From a checkpoint of a small mixture-of-experts model trained on Wikipedia.
Size: 13 layers, width 192, vocabulary 8192.
Training: a variant of SOAP for the experts, 538M tokens, 9261 steps.
Below are experts of layer 5 (counted from 0) of a mixture-of-experts language model. Rows are named router (the router's row for the expert) and show model dimensions 0-191. Each number is 128 + 24 x the weight over its row's rms, rounded and kept within 0 to 255.
After each expert's rows: a language model's description of what the expert responds to. This comes from a sample of Wikipedia text that the model never trained on.

# expert 7
router [159  78 103 145 146 113 130 181 147 154 103 152  74  99 110  99 154 108 136 132 102 130 142 166 116 145 112 122 135  96 151 147 146  83 114 127 153 114  90 105  88 128  92 161 102 103 143 124 136 132 121 112 108 151  80 132 136 106 115  96 145 120 132 153 119 120  87 149 132 106 130 160 118 153 129 142 126 102 197 159 146 129 106  86  74 133 138 153 163 126 130 141 144 147 137 184 150 178 127 113 117 113 150  85 154 108 108 139 128 131 135 143 109  99 142 138 126 120 125 135  92 183 160 140 137 113 148 137 171 136 153 173 131 138 111 119 119 161 110 113 117 110 142  96 125  96 147 146 107 113 131 162 127 104 125 125 139  97 119  88 139 130 165 145  91  95  76 135 166 145 128  86 143 119 139 185 146 126 128 149 149 141 167 126 103 154 127 149 126 132 136 140]
What it handles: Line-break tokens ending table rows, list items and paragraphs, especially after a closing pipe or before a dash-led list entry.

# expert 5
router [104 160 121 130 136 158 152 131 129 109 102 166 110 102  76 126  93 129 161 133 127 139 165 156 103 157 107 134 137  87 166 102 152 144 145 114 123 125 168 118 109  97 100 146 115 121 156  78 159  96 111 110 142 151 130 138 145 114  70 136 155 144 138 183 148 175 117 104 155 147 132 159 112  90 115 147  88 138 119 172 135 133 121 104 105  96 162 162 148 138 148 123 117 160 140 159 114 130 139 184 140 125 116 132 117  94 115  97 132 118 128 120  84 127  87 120 115 143 186 124 136 165 148 144 158 145 150 153 169 130 159 164 160 145 116 107 129 188  99 116 122  92 147 110 125 149  95  94 162 132 100 120 120 125 119 121 108 115 123 170 155 113 126 106  96 165 163 127 139 133 142 133 132 128 124 125 125 154 119 139 174  85 145 116 145 122  87 126 116 115 119 130]
What it handles: Word-final suffix pieces forming adjectives or nouns, such as -al, -ive, -less, -ful, -ing, plus whole adjectives like political, medical, military.

# expert 33
router [123  80  99 132 152 155 124 121 109 113 164 138  98 144 104 101  83  84 153 152 120 170 139 154 132 110 112 151 125  88 158 119 131  93 112 131 136 115 127 141 145 101  86 169 110 117 153  84 167  66 109 130 117 129 125 149 148 125 130 102 131 146 145 170 160 116 102 142  85 145 134 132 125 107 102 171  88 125 134 119  85  59 137 122 136 131 124 156 192 134 139 147 116 122  99 138 124 117 129 137 122 139 114 119 125 133 125 132 110  97 139 105 110 122  95  98 113  90 181 145 136 155 138 162 105 128 135 142 121 149 128 167 124 162 115 131 127 135  62 135 132  73 142 110 123 124 135 122 108 141 153 152 152 125  80  90 138 120 121 138 140 142 138 147 141 127 101 121 187 147 132 102 120 132 127 165 143 191 116 123 153 136 104 109  83 108 103 127 150 126 146 106]
What it handles: Place-type words that end proper names, such as River, Street, County, Township, Creek, Railway, often in lists of rivers or addresses.

# expert 42
router [112 123 114 146 149 139 162 138 141  84  69 196 138 174 104  74 115 104 151 132 136 160 138 183 122 136 100 145 118 136 178 101 109 142 100  76 155 107 134 132 128  91 106 150 109 119  96 120 168  96  87 114 111 170 129 137 106  64 122 106 105 117 133 106 134 142 105 135 110 121 101 129 137 165 104 155 105 104 136 125 129 134 135 122 156 132 148 110 164 135 134 161 117 120 123 144 125 141 118 130  98 119  89 108 150 112 121 137  81 101 111  99 120 136 129 140 149 115 179 146  91 122 145 151 134 119 146 160 124 118 148 149 114 162 139 120  96 110 125 106  88 108 149  69 106 122 117 103 122 108 117 125 120  95 114  94 109 110  85 102 177 155 146 149 125 136  87 114 128  89 158 129 150 138 146 166 132 150 103 159 133 107 137 152 142 117 116 147 120 114 149 104]
What it handles: Colons after infobox field labels and in titles with subtitles, such as Lists:, Release:, Ace Combat: Assault Horizon.

# expert 28
router [122 144 152 141 207 164 146 184 129 132 121 148 125 148  96 127  96 146 148 145 133 149 175 119 155 165 134 117 136 112 112 118 145 116 121 110 175 118 153 101  97  98  95 158  63 112 136 129 128 114 125 101  95 131 115 153  91 118  90 112 128 133 154 137 107 147 123 111 105 140 133 160  73 146  81 118 117 129 132 134 111  96 118 145  89 110 151 169 126 114 174 101 124 186 135 141 121 139 116 149 148 140 115  74 127 121 118 128 114 111 108 120 105  82  91 122 108 118 193 139 128 151 165 136 122 160 110 150 139 115 136 149 141 155  93 114 107 180 108 103 123 118 143 135 108 141 150 112 152 127 117 131 110 110 114 104 125 103 111  89 173 137 117 115  94 136 108 108  91 140 167 158 118 132 173 140 109 156 104 111 149 116 134 140 129 107 125 175 109 130 140 123]
What it handles: The -ing ending and other verb forms in biographies, like playing, taking, having, writing, attended, Succeeded, often after he.

# expert 37
router [ 93 104 132 157 135 146 174 125 104 181 105 117 104 137 136 131 109 148 133 124 121 171 134 113 109 139 130 146 123 104 164 126 113 115 113 132 138 103 131  92  88 126 117 148 105 129 200 107 138  83 109  97 147 160 122 140 179  87 131  92 157 142 136 147 121 118 118 109 100 111 127 134 125 111 119 145 136 109 152 126 122 106 129  88 146  97 153  84 134 135 159 179 114 141 111 135 116 142 140 115 106 103 109 152 146 140 124 120 111 121 140  88 103 119 135  69 106 102 156 145 139 205 169 146 132 157 115 112 118 143 131 162 121 151 114 106 103 178 112 109 110 113 114  96 143 136 124 105 126 137 106 130  96 119  83 109 165 105 114 129 120 168 112 139 108 105 116  69 118 104 112  87 144 104 151 118 170 176 112 138 151 133 129 147 113 117 111 190 139 147 143 101]
What it handles: First word-piece of a capitalized surname or proper name after a first name, such as Gu in Gutierrez, Gol, Hol, Vik, plus pred.

# expert 43
router [135 124  91 139 150 149 153 128  90 136 114 154 124 157  82 115 104  96 127 121  99 137 129 133 111 166 113 125 140 124 156 111 137 163 126 103 113  75 166 122 144 130  81 153 106 156 183 116 122 108 102 117 102 160 131 141 130 133 130 112 148 137 143 141 124 138 114 124  98 123 136 156 109 106 117 174 112  90 145 141 124 132 135 139 131 103 134 122 153 155 123 139  76  84 130 127 114 154 134 154 126 149 114  87 139 108 137 138 121 111 148 126 113 138 116 135 117 112 141 156  95 145 165 159 156 113 128 120 115 156 155 166 114 155  78 115 108 132 113 111  94  96 174  65 152 135 106  79 145 142 121 159 145  62 107 115 108  83 106 131 104 162 114 148 113 121  97 121 201 119 159 149 107 144 143 143 118 171  64 146 122  87 139 126 137 138 141 132 116 130 170 148]
What it handles: Pipe separators between table cells, often right after a name, place or constituency entry, plus occasional semicolons, slashes and colons.

# expert 10
router [100 139 117 142 212 162 123 139 118  98 120 131 114 123 128  77 163 136 165 125 107 131 131 165  90 133  89 119 148 126 146 129 144 152 126 115 175 112 132  99 134  89 106 134 115 115 105 138 162 108  85 119 139 149 116 100 168  83 129 115 169 161 157 142 147 140 147 122 113  93 170 141 106 110 112 132 105 167 114 114 101 119 113 139 136 132 155 172 129 126 137 153 106 141 120 192 138 145 160 124 148 109 123  59 115 107 130  78 115 111 126 129 131 140 144 144 111  85 145 141 150 177 128 178 152 156 163 142 161 157 116 154 149 146 120 106 121 161 124 118 138 135 145 105 122 130 114 152 132 126 147 132 134 120 144 109 116 138 131  84 162 160 156 151 103 117  98 126 110 128 138 141 156 167 128 175 129 139 147  92 150  95 162 134  82 146 151 155 105 122 125 132]
What it handles: En dashes and hyphens between numbers in year ranges, scores and tables, like 1875–1963, 3–0; also unit tokens ft, lb, pm.

# expert 25
router [102 141  94 152 168 165 143 143 101 134 119 108 115 120 116 109 115 128 153 118 133 127 155 131  86 173  95 137 119 123 177 118 142  99 129  74 176 125 121 112 125 114  82 182  97 123  96 109 120 106 107 126 104 162 127 139 120 128 118 127 146 130 115 192 141 111  88 129 121 147 167 162  97 166 119 141 111  68 168 139  97 131  90  89 156 141 138 126 162 126 140 162 119 125 129 183 152 153 134 172 167  97  85  95 157  97 145 113 109  81 133 115 116 105 134 165 117 112 136 150 137 143 156 164 137 120 134 129 103 151 147 126 163 138  78 136 121 137  85 119 119 107 126  85 101 104 174 102 138 120 137 152 159 123 113 137 135  97 109 125 122 151 132 146 122  92  86 111 126 138 135 123 126 152 153 140 122 154 107 143 137 118 116 139 138 130 104  90 111 112 144 142]
What it handles: The conjunction and, plus &, or, et, i, y and und, joining names in firm names, author pairs and lists, e.g. Routledge & Sons.

# expert 0
router [130 113 114 120 139 171 151 147  90 146 129 110 117 135 106 110 128 113 139 100 142 130 162 137 114 131 123 150 135  87 143 100 162 127 127  81 155 129 156 139  92 111 100 169  98 132 102 116 128  86 113  73  91 153 112 160 155 122  95 134 139 140  97 147 133 117 100 142 105 148 142 136  86 151 126 118  94 109 169 143 116 142  81 124 143 128 163 120 167 112 149 145  94 131 145 158 144 117 189 175 166  86 106  88 144 104 108 126 104 100 141 119 120 137  97  90 118 117 154 167 125 103 129 140 129 151 137 129 125 148 168 138 155 128 114  95  98 151 124  98  79 114 104  77 110 117 199 118 116 125 130 113 141  90 120 124 147 108 131 130 139 163 157 142 114  69 143 110 150 153 119  98 157 136 123 152 123 132 146 118 144  96 132 100 154 118 122 138  99 101 165 143]
What it handles: Conjunctions joining words or clauses in running prose, mostly and, also or, but, nor, ampersand, as in reading and writing.

# expert 38
router [149 112 110 168 159 143 142 148 110 142 100 165 108 110 116  76 148 115 160 133  86 141 159 138 140 137 127 113 129 112 147 103 127 126 112 149 194 127 137 117 121 127  88 129  40 147 138 115 119 135  81 111 150 119  87 164 140  89  84 114 151 133 134 126  86 123 125 163 104 142 140 125  98 133 122 138  99 133 161 103 164 133 101 133 136 130 150 150 115 123 181 142 138 137 150 152 154 108 148 127 118 141 134  77 145 155 165 110  77 123 126 132 107 107 105 102  99 116 145 149 133 145 184 132 133 152 124 114 127 142 156 143 134 168 137  92 141 128 107 119 128 105 110 112 127 135 116 142 160 101 101 121 135  93 152 108 141 148 147  99 174 151 138 125 109 129 125  85 145 132 165 132 127 175 150 166 103 127 156 129 140 119 179 115 163 136  95 158 164 162 158 113]
What it handles: Periods after No and decimal points inside numbers in tables, plus infobox field words like Won, Episode, Preceded.

# expert 29
router [126 123 118 170 145 136 127 146 110 135 151 173 117 172 117  78  82 134 139 176 105 124 152 141 116 139 106 149 145 113 167 105 137 104 120 112 159 111  97 115 102 120 118 149  91 127 114 142 127 125  94 133 110 162  92 146 116 112 104 128 134 138 146 172 139 128 101 121 132 123 167 138 126 158 138 128 114 148 158 192  74 155  83 120 104 120 137 130 153 132 134 118 136 132 102 154 128 120 143 147 138 113 117 110 113  98 148 132 116 110 123 112 114 133 134 114 148 139 119 155 125 181 152 132 159 132 139 171 158 131 174 180 150 132 120 142 141 168 132  95 112 102 124 117 152 113 137 118 134 125  98 183 193 126  91 127 113 116 122 108 103 153 120 143 126 115 124 115 147 115 182 139 129 155 152 202 134 140 156 137 113  85 157 164 118 178  95  99 131  77 155 117]
What it handles: Four-digit year numbers in dates, citations and tables, mostly after a day and month or in parentheses, such as 1984, 2019.

# expert 9
router [132  75  96 152 201 132 153 156 120 141 132 176 104 136  99  89 106 144 141 101  71 172 159 126 143 150  91 166 110  96 145 110 133 132 117 102 151 118 138  68  82 111 138 139  79 141 157 127 172 131 130  96 122 146 121 122 116  97 104 134 138 161 151 135 116 134 103 137 103 147 110 169 113 107  99 141 125 153 116 142 135 116 104 109 115 120 102 130 123 174 128 133 137 143 118 131 120 143 101 162 113 130 109 146 143 111  97 114 106 100 130 125  71 149 129  80 105 107 152 133 100 124 178 147 140 143 154 128 119 106 111 149 114 166 107 106  84 126  90 141 114 118 171  82 135 117 123 114  83  96 157  82 113 105 108 123 164 129 139 139 118 140 153  97  83 156 125 115 133 130 149 131 123 115 143 161 139 141 123 133 113  84 135 114 117 144 113 141 103 123 157 146]
What it handles: Verbs and nouns of moving, dying and living, such as moved, died, immigrated, housing, trade, plus 'g' pieces inside words.

# expert 24
router [124 163 145 132 139 155 154 182 126 117 131 165 104 125  98  71 113  97 162 128 117 153 136 147 102 131 137 124 124 142 141 128 162  94 129 120 181 140  98  90 151 108 129 145 145 154 118 139 116 124 102 115 174 174  92 163 136 105 141  84 162 121  99 145 159 171  88 120 107  95 108 156 106 157 118 179 131 145 152 130 114 121  89 150 163 107 119 124 157 131 140 141 159 140 131 156 136 125 136 131 121 111 103  65 137 150 136 132 122 125 125 109 134 134 141 115  95 152 168 168 125 176  85 141 134 195 109 139 149 164 131 179 141 159 121 103 114 169 143 118 111 104 146 117 129  93 140 122 117 124 104 145 111 100 158  88 133  97 128 137 153 152 151 145 114 127 127  78 170 136 161 104 102 111 141 142 162 152 135 136 145 150 115 109 113 133 126 117 149 142 120 145]
What it handles: Periods in numbers and list ordinals, plus words like among, Billboard, review, medalist, Gold in chart, award and results sections.

# expert 22
router [122 112 135 115 138 185 128 120  96 120 133 155  88 136 123 118 101 111 179 165 124 160 119 142 121 171 145 129 146 128 120 112 148 117 101  83 166 137 111 146 117 126  88 160  84 126 171  91 123  84 114 117 160 119 108 132 104 113 136 119 162 143 129 158 127 123 146 104  85  99 143 113 117 119  68 148 125  99 143 154 119 136  78 105 112 106 152 117 128 110 176 171 142 131 124 153 128 129 126 135 113 122 127 108 142 103 147 113 129  88 118 130 119 124  96 124 138 136 139 130 124 120 185 179 105 131  94 159 121 130 152 152 177 170  69 111 128 151 102 128  92  95 156 162 130 103 152 109 157 136 106 190  98  87  85 103 127 116 137 146 149 134 120 109  84  96 109 125 137 117 144 112 132 142 141 114 152 141 144 147 157 105 121 172 123 115 113 113 155 104 126 153]
What it handles: Common surnames and final pieces of names of people, places, teams or firms, like Scott, Jones, Wilson, Distillery, Records, Company.

# expert 32
router [123 128 115 123 134 153 157 140 128 117 110 142 108 150 121 104 100 118 155 122 111 135 140 111 112 121 119 150 109  94 111 147 117 158  76  96 134  78 103 144 143  94 125 145 106 119 109 148 169 129 106  85 105 155 126 158 105 117 113 102 150 122 154 167 113 151 104 144 132 118 144 147 141 142 105 128 145 118 124 212 128 100  99 137 144 129 136 140 144 142 143 152 129 124 112 128 131 128 133 102 174  84 120 116 111 119 157 135 105 107 130 139  98 103 105 116 109 147 154 159  82 145 138 141 151 130 154 165 164 151 137 182 153 165 140 101  91 149  99  72 105  81 122 119 133 122 157 144 148  98 113 178 108 130  85 115 134  79 100 143 128 106 151 128 123  93 103 129 193 138 142 149 126 121 151 184 135 140 135 141 114  90 167 119 118 161 107 180 117 117 127 103]
What it handles: Closing parentheses and brackets, mostly after birth–death dates or table figures, and is/was right after them.